config.yaml
num_hidden_layers: 12
hidden_size: 320
experts_per_token: 4
d_shared_expert: 0
moe_layers: [1, 2, 3, 4, 5, 6, 7, 8, 9, 10, 11]
router_score: "softmax"
router_cosine_scale: 14.0
vocab_size: 16384
norm: "rmsnorm"
norm_eps: 1e-05
learning_rate: 0.00212
max_seq_len: 512
dataset: "wikipedia_en"
Below are experts of layer 7 (counted from 0) of a mixture-of-experts language model. Rows are named up (a neuron's input weights, with its number) and show model dimensions 0-79. Each number is 500 + 25 x the weight over its row's rms, rounded and kept within 0 to 999. Numbers have three digits each.
Before each expert's rows: "comes after" lists some tokens at least twice as common just before its tokens as in all text. This comes from a sample of Wikipedia text that the model never trained on. Tokens count by the router's weight.

# expert 19
comes after: " the", "'s", " his", " a", "-", "=="
up0:552559498541493498543485516523516442485493502489462559473500509525492518491501502503477472515509535489444488501501491497487495517524519543498474528494493458510506486499480503450537498501503513510506509501507510532536506488503535476501520522
up1:504530455524470516451522489539537444490467519477475501539477500532513493485494483495513457520536522526480507499482491512503450478547468468509492495458474542435528484506506490470528493504511518507503507520496516501541536516500544478496502492
up2:472425521561519483434458469492534411492528445537526527519488521490524462445494504474506475493489496498493510496505498476480525498520487537529506492474490526486517505488497519529497509484493486535539500479521492512521497528534476521501529490
up3:474509482513464501535472517508503500506496497525455460506500432498512506448479481479508447467473524502551525519513510524499481497505546515473472511474524496477496500483495532462547499491463480497489518483450503525458513499487458485486511483
up4:453480476516487466473463441477480498514499505475497516499480494508509461495497504493500522503473509508534532526508463541508504502485487533462515515459424502494493497482507485448553513488476486482500491487478456499474479504508559477545555490

# expert 22
comes after: " the", " The", "The", "'s", " this", " his"
up0:485490481545483442499504434481544490467485507464522501476489482503514560509518551561494550470454468511486497491457498493499535506550522467484511524478506510477538483513481540467467468514485500507495531490500520481493521498501523470542525494
up1:566482516497537523556507508475474516489487529444480508500497540503514508477467465538458495534476525520502518509499489495509526468506490495503510509529487527474518497487498522477546508476435512491480509518508510512511498509496508522465477501
up2:464478479471473508491483505481449471482487493506509500478492495457516523478515496514453484510533524473471512537461468470480505458527468497508542518477482489536526469535526554483482489476482436527526480446502495505525457474529497465458513515
up3:553500518533527469484510460512495546494501508520494482530459474467522531480505499533522508516517498475485455532503473474503504540491510490529505502476494530563524529462482526512505543518512497549499482476552518490493509511467479509524518472
up4:516490505510542509459506528466507457460503463512561471494519513492455497504529504487491508495517519488473525495492475537576454518494514483481491517494509527510528502533529474495518515462493471471499523502526526573552528546494498512499528507

# expert 6
comes after: ",", ".", " the", " |", "-", ":"
up0:504479483527513482493521498500534520508494467496498498519495541517501510483521487511534491496474529448487458538518455510499479468485481487518465485479536488470526513509541485494511512498503473483500453499520523465503475479466531541534499474
up1:477502456483493530494504491502417487483494520475515495490499531481498488486515501548474492542493460467510478501505500485488525480493499470528501476533521499473533478465478505519535482511473471489513466507533479523518509508502517508525496521
up2:538509504507529445486496424481506490516506539472501486489497480466468496498438483521531517565519509491498487532439512503513476544477530525495504470494482510484553502463505527493495490542510527498494530473493493515482525495521538524543462536
up3:490517464509488506498457497479513490497455469505517460570484481508477511525548515521513516505516482499504502507496492493443502478504506489496484494488512497449502532507555474492543507496519513528502466495499523503510505529508521526530488496
up4:477503565531513516490484504494493533480531524490509520494448464485480514465526551496481515519485440518495505527483511495510489503470458480478468468491480504488512513519484510511494496523482475487497501515524510506503495470555493511476497521

# expert 37
comes after: ".", ",", "2", ":", "–", "3"
up0:471527534513511472501517489508538479501549529503514487533567488517506466474482438486493485497472500497528473526509455498519481517516511521525457554483482504493497558533521503490457501437494518517482488447516452493526491547543488511507487503
up1:495485507514534490511494529530534505497489507471489503551472501510482501503475546492530498486513500554509504507509467490506466509520527449492496435509491553451500498504523536519528487509500501513533515470519502513486474539458441519507512514
up2:494497509547517436517482518468519487508530497458501545458473468457523490485491535516481492509501510496457468517496483498476526485514497529510547482461484464509499495505529479513515489502483482491526495441507482514488486484515489518524527475
up3:506515484524463481500505508523479524467540476507499513522501488491533502488534420504496536513495499481474522496528479492526480530516576502506501529472477514503519509486589494520510502493477483498459480502519476512488491516477499504479516498
up4:470455518494514525532537468474485515508509471475487511471519519501479484495541475485511507537506525495493460506487506494490500519432469507491519482561549499449483493513513511538491542501494522559470498488506492500485530512518517497468516500

# expert 30
comes after: "1", " ", "2", "9", "–", "0"
up0:502530501498506527456527516511444521481501512554527456527523474495522504526505483453477524511480508477516526534522542518447505506497510506508561470502519543507558510539464478523502486542517515483524487498552516506511456452490483529456521502
up1:483510458553546526521516544532514528475519545481535478530529450502496504503546528489525469497475486497506493513479463486515504477505535501468500528466472459479510495507490512502506521494543535494497465541485485484469496485436485486503494507
up2:538526463476499518472525452518491478469507467528493481537522534517527468476482489540481507490500501468521504562511490539492476495506539468504517540499508465498499495503483475477494470519486528506502419467501506451524513527470459517515496460
up3:454511502492520483507491510472493504499535493520491505507508468504480461462489516513527493490502493508543539500491515548461481481493462513497465517538484566509500474497466489478503507501510480480473476520514506522497533525482492532488489512
up4:535482495511474529557502504518454516528534458530511506471485473472470472523495466495517531486463506509453490485475481539488497479498502509488470470491503491512533499463500505498532520475467542502502480501488493533509473481478474483480510463

# expert 3
comes after: "9", "1", "0", "8", "2", "3"
up0:521525501505500511478465534504487520522464512540494513480541475489446498494478543470498484488505500532484525551533499514501532471514530540482531493486520484530531456494517457508484513507520506485507537454502527519456468528520489475516532487
up1:555494557452491472534518487536483503526520468523485479521478453515503505483525502502490487553521495525494485485493488485530476495455472525505516518477485452508496485561524501530475454499469459470542440497467485439486501442515507498511501518
up2:499481434522492483510512520527508525491484483508478469506517497527470506500472461490484500501490475517475527482469521486534499498486466455546475508499552490524499449498543511476469537500510499496469551467493476543499508495499509452474513503
up3:493505492538508488447509550494541485512475473450485507507460520487495472489480547534521506507459532521495465495502507493500479508470483493501498488499507497479490524484506503511484487480519501500522478487481462494514513524515500537529501475
up4:489528509482484479518521527540489496489550501537497480489507502522483473485492472499510533476480511529520467451490503516440461496487523542457504496507469540468531480482514488483540474474480499533514444521462511498539529472513542467515512471

# expert 31
comes after: " |\n", ")", ".", "%", " —", "3"
up0:522497508521474485497527508494512541516529464521508525464535500525473543489490529490501506536539556485445534475480516506558486511509497551541501530548506497503543504511460516474498527530514519471481497474498514535500478504499524457511486496
up1:507502476533494457478469525536494441500505508504506519476486511473468494509550537481474532482499530507504498535477520507500516502512497518488511569457502463515514529522531533554504487495533441501525524449474524489460534496449513457501509512
up2:486483506493497508488477502480455463496523504449531499488506560495538494495469477478515509475502483492525501478526513490493497488480550548503519491485527494494533506534476508522507483487524470477491524538515473466488566457509503505473520513
up3:491518519484472510500487491483513496484476493489512526493487491521467552475510521505508477477515500500506487485510522444488450520509442526500515505521493509523490465485482458497474495517496487486523494462535483490486485491509509468482495482
up4:533475526487499528501476483501457490517475510454482498474512495493514507484531456475530527490505513464506495499520507506526476501531502494530499481483519462484474471502511545497538540511526519514518525516518464517536439482521503511476472469

# expert 8
comes after: " to", " was", " and", " were", " he", " is"
up0:520500490498520491518483506514499529530518501537494540485520529492485497459493519523448504517434474511521474541499476520526483459469487494477554487548495509506510494476535506448510460526515525495513527488496562492525486515525534488520486487
up1:516479464507467519499564480510526522532515461505495484532518494526498506504496530489533451504556522499473488475522493471502506546490535467516459487517466530478516510505517505457487483506518515491532517524526507521485507545479437530494490472
up2:508499507509477500509478496482498436524544506498497485536513451517517482475524506510479482485487476457529476492503530511481512494478459506494507501534519507522481531547517503495480538516496487496471510525496481497498497509508520483501495494
up3:492511475510503506536541467538495535531504516483494543509476518504479545488504443518477497450517488477515475507513484491479512542536513496500526542454491484502517496550499563580485493508508556535471498497510525490522489510510535501501483523
up4:504503476523511487518488516469524531520453484497525497498494533516492497505544500483436517510500436452513498533501471470518517520528480485550531502510542508520494505514503566484506548472527500522485551502496431492484503464482495473466479499

# expert 4
comes after: " ", " |", ":", " (", ";", " October"
up0:538477488501480535542517481540445484512527433533500498505537522453528499510519504520555550555517469512527555499470473503512512490486479535489516497479479508486527498524546539520506464493540488474482538537464495535509488501481546505496517513
up1:507534487497495489504498511480486494515545499487460511497483480486456507484490498538474509492503507476508515534462495524483529477530462515514523470559523533494517493504512493500484490507485511485536488483486496511496505479504495451549471495
up2:471484512517518525484450516478483511453511459539539516575515514491495532503503498503498455543489480498537473503544497512504477448507536461513485476509475502513519474501474433513520534471502516504494519500508504473475484512506506541515517477
up3:505513445510466465485496504542485488509498474504496502460459483540476507511474480522479505507493496481535508520479523486462501535496460512487510498525523499489495482506511543521463485469537478473547454508455502472472555478492548521484531510
up4:484471490526497508462506536516528511519486468478488528476509473494455516508482526538533471492479478527491495466460471510509506503434509529508473465527504497469498476490486504501560497509497483499491503503540465490533529488507476501474514519

# expert 32
comes after: "0", "5", "4", "2", "3", "6"
up0:467526533531493455469506478506493493532544449512478528558507513518479484476478485517533523497509492498513486518500478537482546518532547502494513487541514508490491507500503498514528482517464524501511482457506546525530484497543506546442511497
up1:537522462512474478532503513513480532505495529498466534524544525482525502473491463515461483492458502505472491502480492544479486478514489495530522519486486493527505532530481485514512481543482508491507491498476513476546526499508475502511504521
up2:487481489517503489488537504470504497558493474482534522503505497503505558469508478494532517458472539495471490489472482473482510527480530453474466493465505528487502553487516500514538478510496494511462488515465482543488494473501454481469463529
up3:519487486511461549490477481469465473499559519494502498509522467501468519510532559488541489535489520479465510522456541477453514512529538504513472491505526513512534512535503479510539477525483517492496535480485523491473454491490523510479483482
up4:490542561460531496471480535472464518546493486458539464506521457481511479491464502477542486500456501509499484488494508539502521531526482463499468471497534462511535510545501536483509515455502510507486436512472475460523496492525481508500519500

# expert 12
comes after: ".", " was", " and", ".\n\n", " is", " to"
up0:484463458500494503466470505471505551492493540488504497539518520521499473495508518509481509468513516539474534506523507499452523468541510530504472545529464491507481486500506439461449534515480514489521498469517477512465521533511440489568508441
up1:523538493481532562501522515489481459528467506489533486500496492507473490497532501492534526502484467475503461486462459484485457538544506530484501492492491483521462457491524498546477465491475480488529508466489515512446521519484448542480507519
up2:458494495488491482486489434515520508518497493509524531538524564512519470475541518530471477535457526467478522518473532486462521482513516491503524461507507486510511482481491486499491515498471483486465524509547478517481505477542497482512485504
up3:518499511493492500491541467508511491478509505482524480462530488499527502459492513461498492458556491477509501527467466524518492526478525467500471569482482503502520533506499470483502531510509494563542526453516520417515497505519481497499499496
up4:484552484475475506499481477525533498510482494547443478550526494498513518517527451452494484457509475442499480493503529514490478493535505509476488555538491550466483493452481539472511447479494517522506473487521495545492510514529493510492485501

# expert 21
comes after: "9", "0", "1", "8", "5", "7"
up0:484560523533486536531483501519520524564510469498514503475481474534482499517549494503528529455468488524464490443482510447514559494469523496473460498506511508509475483510455523470489508551500554517506470498519488537478513504535500496517479518
up1:502480488532534511492544459543524462531504486485471516493509484554474498518507509486478479531498539470517471523478513488510468527452517502476507468501534480506546499495460453503516495487485464457505514478513480447520508516517494473545496480
up2:499482493486498493539494532501501486521504441469500534536508511554478468471517476478505508490486543493521464517539493539538455513502492481524512561465494505477501510507512542508503554505486483487490516504483476479497487501513485489523481515
up3:515529474534503504495482519542466513524508501475521411472509487534515516491475517458504470525511491511480476482503515489495492481491509512494420497511508469526519500457479545473486548485489448467497501484535516543483485483492506494513502489
up4:506517479508524511511474463522505485501505509551515501494500482513493476458457526466495506485500458496471512507482485522477508490535516518467492501486523508530510537489519465502519520513525499489491529503485498517466487531525522493462493462